config.yaml
n_layer: 8
d_model: 128
n_experts: 64
experts_per_token: 4
d_expert: 32
d_shared_expert: 64
activation: "swiglu"
moe_layers: [1, 2, 3, 4, 5, 6, 7]
router_score: "softmax"
normalize_top_k: true
routed_scale: 1.0
balance_loss: 0.00312
balance_bias: false
shared_expert_gate: true
init_std_router: 0.0227
lr_router: 0.00224
n_head: 4
n_kv_head: 2
head_dim: 32
vocab_size: 1024
norm: "rmsnorm"
norm_place: "pre"
norm_eps: 1e-05
positions: "rope"
rope_base: 10000.0
rope_fraction: 0.5
qk_norm: true
attn_scale: 0.337
tie_embeddings: false
parallel_block: false
init: "uniform"
init_std_qkv: 0.0442
init_std_o: 0.0
init_std_up: 0.0442
init_std_down: 0.0
optimizer: "soap_variant"
lr: 0.0139
lr_mult_qkv: 0.5
beta1: 0.95
beta2: 0.99
lr_head: 0.0141
warmup_steps: 58
schedule: "wsd"
decay_fraction: 0.665
decay_shape: "linear"
final_lr_fraction: 0.0
batch_tokens: 262144
seq_len: 512
doc_mask: true
train_tokens: 747400000
steps: 2852
dataset: "wikipedia_en"
Below are experts of layer 3 (counted from 0) of a mixture-of-experts language model. Rows are named router (the router's row for the expert), gate (a neuron's input weights, with its number), up (a neuron's input weights, with its number) and show model dimensions 0-31. Each number is 200 + 20 x the weight over its row's rms, rounded and kept within 0 to 999.
After each expert's rows: "mostly gets" lists some tokens that are sent to it at least half of the time; "gets" lists some tokens that make up at least twice as much of what it gets as of all text. This comes from a sample of Wikipedia text that the model never trained on. Tokens count by the router's weight.

# expert 15
router,198,189,220,207,228,166,188,184,218,213,179,204,141,219,219,191,218,213,207,232,208,194,204,242,207,172,184,238,186,194,194,194
gate0,204,203,209,193,219,238,178,220,194,165,197,194,198,202,215,186,186,205,227,180,201,212,195,254,237,167,171,269,217,199,213,204
up0,204,182,192,215,183,169,228,175,188,193,224,193,243,209,189,175,236,184,159,181,205,186,166,212,223,216,229,215,205,194,228,204
gate1,245,198,190,227,225,192,194,217,185,213,188,203,220,195,208,246,182,183,203,183,200,211,191,228,191,212,206,218,191,213,221,175
up1,181,230,211,148,201,200,223,232,159,228,161,183,179,193,207,240,214,180,188,216,200,183,188,210,202,206,217,197,204,200,198,190
mostly gets: "ina", " University", " States", "ley", "ague", "ia"
gets: "a", "ia", "le", "o", "ity", "ine"

# expert 22
router,227,182,190,224,215,192,209,200,178,185,223,229,203,197,241,209,205,213,226,216,208,203,188,197,191,194,203,195,178,223,200,227
gate0,227,203,244,213,179,181,173,174,194,209,217,196,172,231,222,207,185,214,193,217,183,177,245,199,191,227,209,237,224,180,213,229
up0,162,183,204,212,185,166,203,183,221,198,192,155,236,219,162,185,156,229,154,170,197,218,221,208,208,201,201,209,219,201,231,186
gate1,215,156,226,173,203,215,193,181,204,205,204,240,171,201,241,205,217,208,225,199,228,200,230,202,196,214,175,182,164,204,251,187
up1,179,194,183,204,175,189,211,215,220,202,191,191,217,204,194,189,171,216,197,186,224,222,202,179,236,195,177,236,165,207,187,211
mostly gets: "ac", "ic", " reg", "eg", "olog", " ac"
gets: "c", "ic", "g", "ac", " m", "m"

# expert 46
router,170,210,172,162,202,203,214,183,184,215,200,172,195,169,189,202,206,185,214,232,226,161,180,223,212,201,202,190,217,192,187,220
gate7,219,243,178,198,164,189,185,210,202,199,223,212,190,224,200,249,173,227,188,199,181,199,184,210,176,212,185,256,217,211,172,218
up7,175,212,200,208,192,220,189,174,206,192,217,164,207,192,161,200,160,198,219,163,212,170,211,202,248,190,184,220,215,188,180,258
gate8,170,182,191,234,221,199,231,196,192,239,194,211,226,205,222,210,206,192,236,196,206,213,234,219,175,232,199,253,206,175,192,213
up8,225,197,208,232,225,235,201,210,228,206,224,198,240,219,172,195,190,243,204,225,179,201,201,189,223,191,204,183,192,175,207,190
mostly gets: "ee", " se", " bec", " No", " De", " rele"
gets: "e", "o", "u", "a", " be", "ak"

# expert 61
router,223,177,184,197,198,190,236,239,189,200,182,208,187,221,207,191,190,269,207,193,183,213,187,248,223,171,201,191,199,163,233,186
gate0,189,188,193,198,199,186,216,202,180,224,198,200,193,207,185,201,199,215,225,185,188,169,190,215,169,174,222,270,178,193,236,217
up0,182,212,168,156,191,203,201,211,216,221,190,194,195,194,200,184,214,180,190,192,243,145,195,201,206,203,214,212,230,223,204,211
gate1,233,195,209,197,184,207,189,245,181,209,214,172,186,225,206,226,235,222,192,224,213,225,255,210,221,204,181,209,228,206,236,172
up1,187,175,223,227,169,224,188,216,205,169,174,225,224,182,223,204,190,171,223,212,171,192,210,207,209,222,220,177,181,169,185,190
mostly gets: "eneral", "erson", "on", "ton", " Con", "\""
gets: "on", " the", "\"", "0", "8", "5"

# expert 3
router,224,189,213,187,196,204,201,207,201,256,230,191,189,174,196,182,213,181,173,156,193,194,228,246,201,178,233,214,187,183,184,188
gate0,207,182,243,172,211,191,201,244,207,195,212,206,149,186,197,240,208,204,220,217,221,187,212,227,213,180,198,179,242,152,186,167
up0,204,230,189,147,195,163,227,184,182,158,183,177,185,204,214,191,205,229,174,183,193,204,197,202,193,213,208,198,202,202,183,228
gate1,181,179,175,170,183,191,187,199,209,178,216,164,220,187,203,207,196,204,183,184,191,187,203,222,208,215,188,226,217,180,197,193
up1,210,201,193,210,198,194,176,194,181,226,212,187,205,226,205,179,183,197,218,209,227,195,197,182,204,131,193,213,153,213,197,241
mostly gets: " and", " was", " which", " were", " has", " or"
gets: " and", " was", " that", " as", " which", " or"

# expert 1
router,187,168,210,206,204,217,212,193,192,180,205,187,234,196,230,206,170,198,180,188,186,163,238,186,200,200,196,201,208,207,195,226
gate0,208,176,234,177,200,220,258,223,209,203,183,188,203,239,195,200,186,198,205,191,194,168,217,204,188,211,199,208,250,158,189,202
up0,201,209,238,200,215,223,223,224,218,202,213,188,217,203,237,198,205,202,209,210,167,209,210,207,169,184,172,170,189,206,203,177
gate1,211,194,221,201,170,176,194,197,217,210,213,210,211,179,215,200,188,207,188,197,189,216,194,184,206,189,192,202,233,182,207,253
up1,189,198,205,213,184,209,186,209,188,195,230,202,189,221,158,218,187,219,219,166,202,205,198,215,159,181,198,174,212,183,198,204
mostly gets: " N", " b", " M", " n", " m", " t"
gets: " m", " M", "c", " b", " N", " B"

# expert 7
router,217,201,218,200,185,227,258,210,201,222,196,201,203,160,188,206,195,222,216,200,213,212,211,197,220,181,188,230,196,185,234,205
gate7,160,147,208,226,206,229,175,196,204,202,200,219,219,215,162,229,212,213,185,183,198,243,206,194,191,202,200,181,226,237,236,238
up7,193,193,187,164,221,189,184,187,219,211,224,196,179,189,217,218,191,243,218,231,211,227,253,197,185,217,163,171,233,190,192,177
gate8,201,187,227,202,193,203,221,210,194,219,217,223,238,172,161,232,217,188,209,211,185,211,194,212,188,209,179,211,182,197,189,203
up8,194,219,161,205,219,167,173,183,212,173,209,215,167,181,210,211,191,165,219,197,202,169,175,188,209,190,201,179,210,190,198,188
mostly gets: " the", " was", " his", " as", "The", " its"
gets: " the", " of", " a", " was", " as", " The"

# expert 11
router,205,179,200,225,187,202,191,207,218,224,235,190,197,174,206,237,177,221,188,219,194,211,190,189,214,233,193,210,174,195,211,228
gate7,168,194,238,151,180,224,197,203,181,162,196,167,208,201,257,238,168,182,215,193,226,222,207,204,173,189,184,195,180,208,234,214
up7,207,195,244,178,213,238,181,185,176,202,208,201,174,211,185,193,212,204,179,238,206,229,180,221,186,201,211,220,199,197,206,178
gate8,204,208,185,175,173,226,187,225,189,223,195,203,184,226,160,188,182,230,224,179,208,180,203,206,174,185,182,145,176,167,186,199
up8,194,187,196,198,203,176,233,245,226,216,173,169,205,191,213,175,232,183,180,210,215,216,190,210,219,191,214,171,182,196,208,175
mostly gets: ",", "),", " and", " ", "–"
gets: ",", " ", " and", "–", ".", ";"

# expert 52
router,195,192,186,168,201,155,172,209,211,203,192,197,205,193,188,188,194,212,182,191,193,220,194,221,187,190,178,195,173,202,218,212
gate7,217,207,209,185,224,205,190,252,181,212,169,199,159,179,205,206,203,224,203,219,173,191,226,178,175,193,165,214,180,213,191,219
up7,200,220,244,218,230,233,178,216,202,226,181,218,215,217,210,217,193,177,251,192,188,239,209,170,207,208,190,166,187,209,213,178
gate8,208,218,193,166,244,181,167,209,175,205,217,212,192,169,181,211,223,213,207,194,176,176,176,227,208,198,148,208,167,216,241,176
up8,199,217,215,184,182,171,192,202,188,177,200,202,186,185,240,195,223,194,222,203,183,219,165,201,192,237,183,193,201,186,234,212
mostly gets: "i", "ia", "ai", "io", "!", "ina"
gets: "i", "a", "le", "o", "ia", "e"

# expert 59
router,168,196,222,203,209,182,221,207,211,190,179,215,224,173,188,208,194,174,202,165,193,195,181,178,193,186,193,201,217,195,193,213
gate0,158,204,219,192,272,187,225,227,201,199,198,208,199,235,222,203,206,171,204,202,191,204,225,201,219,215,192,206,212,190,213,227
up0,197,212,185,177,225,195,221,193,224,219,155,212,202,175,232,214,226,174,210,202,245,196,184,196,198,228,210,217,206,200,227,179
gate1,199,205,209,186,208,210,214,188,237,196,178,222,208,205,214,202,179,212,200,195,215,180,201,199,212,211,199,205,242,194,207,177
up1,229,210,190,201,206,214,164,198,186,207,176,221,196,173,195,264,224,229,215,203,160,206,189,187,222,208,193,174,189,182,193,188
mostly gets: " |\n", " o", "|---|---|---|---", "|\n", "ud", " al"
gets: " |\n", "ur", " o", "ir", "ud", " O"

# expert 55
router,214,187,199,246,207,211,233,230,222,178,202,216,209,181,210,213,252,222,211,221,203,169,199,228,231,202,195,183,203,213,186,217
gate0,195,216,197,249,192,189,218,196,187,199,219,199,201,205,192,201,154,229,182,209,179,191,221,198,217,189,185,198,224,192,216,168
up0,241,173,205,193,232,195,173,209,193,187,192,223,235,218,187,209,250,183,198,197,188,245,193,184,196,206,208,213,195,191,179,185
gate1,199,217,223,183,216,182,236,214,198,211,191,179,179,190,202,250,216,172,184,233,157,182,202,199,208,201,195,185,229,222,219,180
up1,172,223,173,177,206,206,216,215,205,200,176,177,199,178,184,220,174,181,175,179,191,208,197,157,214,221,236,169,196,204,246,215
mostly gets: " The", " the", " st", " a", " St", " his"
gets: " the", " a", "st", "ic", " The", " st"

# expert 26
router,228,199,186,234,203,199,182,212,225,215,189,234,221,196,162,210,197,188,152,212,202,180,195,186,209,223,215,197,192,221,241,199
gate7,214,200,209,224,192,194,209,186,222,210,183,204,206,219,145,232,224,169,195,197,225,201,195,204,203,207,215,261,208,210,198,184
up7,211,217,194,207,203,224,190,203,189,180,172,174,178,225,255,180,203,146,214,222,201,228,213,217,219,207,207,218,200,229,162,197
gate8,192,178,187,218,182,193,220,198,192,192,220,210,195,231,205,201,198,188,202,214,238,163,210,202,212,210,212,213,171,196,232,176
up8,189,162,221,177,205,214,188,191,200,218,209,179,219,169,179,218,189,201,217,228,193,223,216,203,194,208,188,214,207,187,194,189
mostly gets: " ", "===", "|", ".\n\n", " (", "=="
gets: " ", "-", "|", " (", ";", ":"

# expert 32
router,202,232,161,222,200,196,199,180,202,212,208,185,164,202,194,184,225,200,196,194,224,196,239,242,237,228,217,203,185,218,189,219
gate7,208,189,193,202,172,199,198,204,204,198,195,211,172,223,204,178,232,190,198,179,239,191,194,201,211,229,212,236,228,218,197,234
up7,174,187,194,189,210,197,223,214,230,208,158,209,198,201,214,211,214,197,171,204,219,181,197,203,230,206,229,196,220,210,205,178
gate8,198,212,227,230,163,193,171,206,233,213,238,191,184,204,212,184,205,219,198,210,187,187,226,213,222,185,203,237,184,188,205,209
up8,201,199,205,174,199,249,201,170,196,199,244,244,209,226,201,201,202,178,183,195,191,205,252,192,189,172,189,231,196,223,213,199
mostly gets: " No", " He", " It", " De", "wo", "ouse"
gets: "e", "o", " R", "a", " He", "all"

# expert 37
router,173,220,201,210,200,185,210,207,194,187,188,213,198,167,222,238,189,222,227,197,206,219,204,223,186,204,199,240,177,141,192,233
gate0,170,211,225,207,211,178,185,226,189,202,196,195,181,216,199,217,205,194,205,193,176,210,204,192,186,195,188,212,192,213,206,229
up0,231,136,176,198,202,217,196,229,179,225,217,215,187,217,176,183,194,231,205,191,225,227,202,225,242,211,221,207,205,203,186,216
gate1,188,215,183,190,203,202,187,205,202,154,189,225,148,199,214,246,213,235,188,226,202,190,168,208,177,169,186,199,198,180,214,220
up1,192,170,187,185,201,209,243,203,195,196,169,221,184,193,198,202,210,180,164,231,190,186,232,212,171,162,176,174,200,212,217,180
mostly gets: "ition", "chool", "eries", " season", " film", "areer"
gets: "ation", "ent", "ion", "or", "ment", "ate"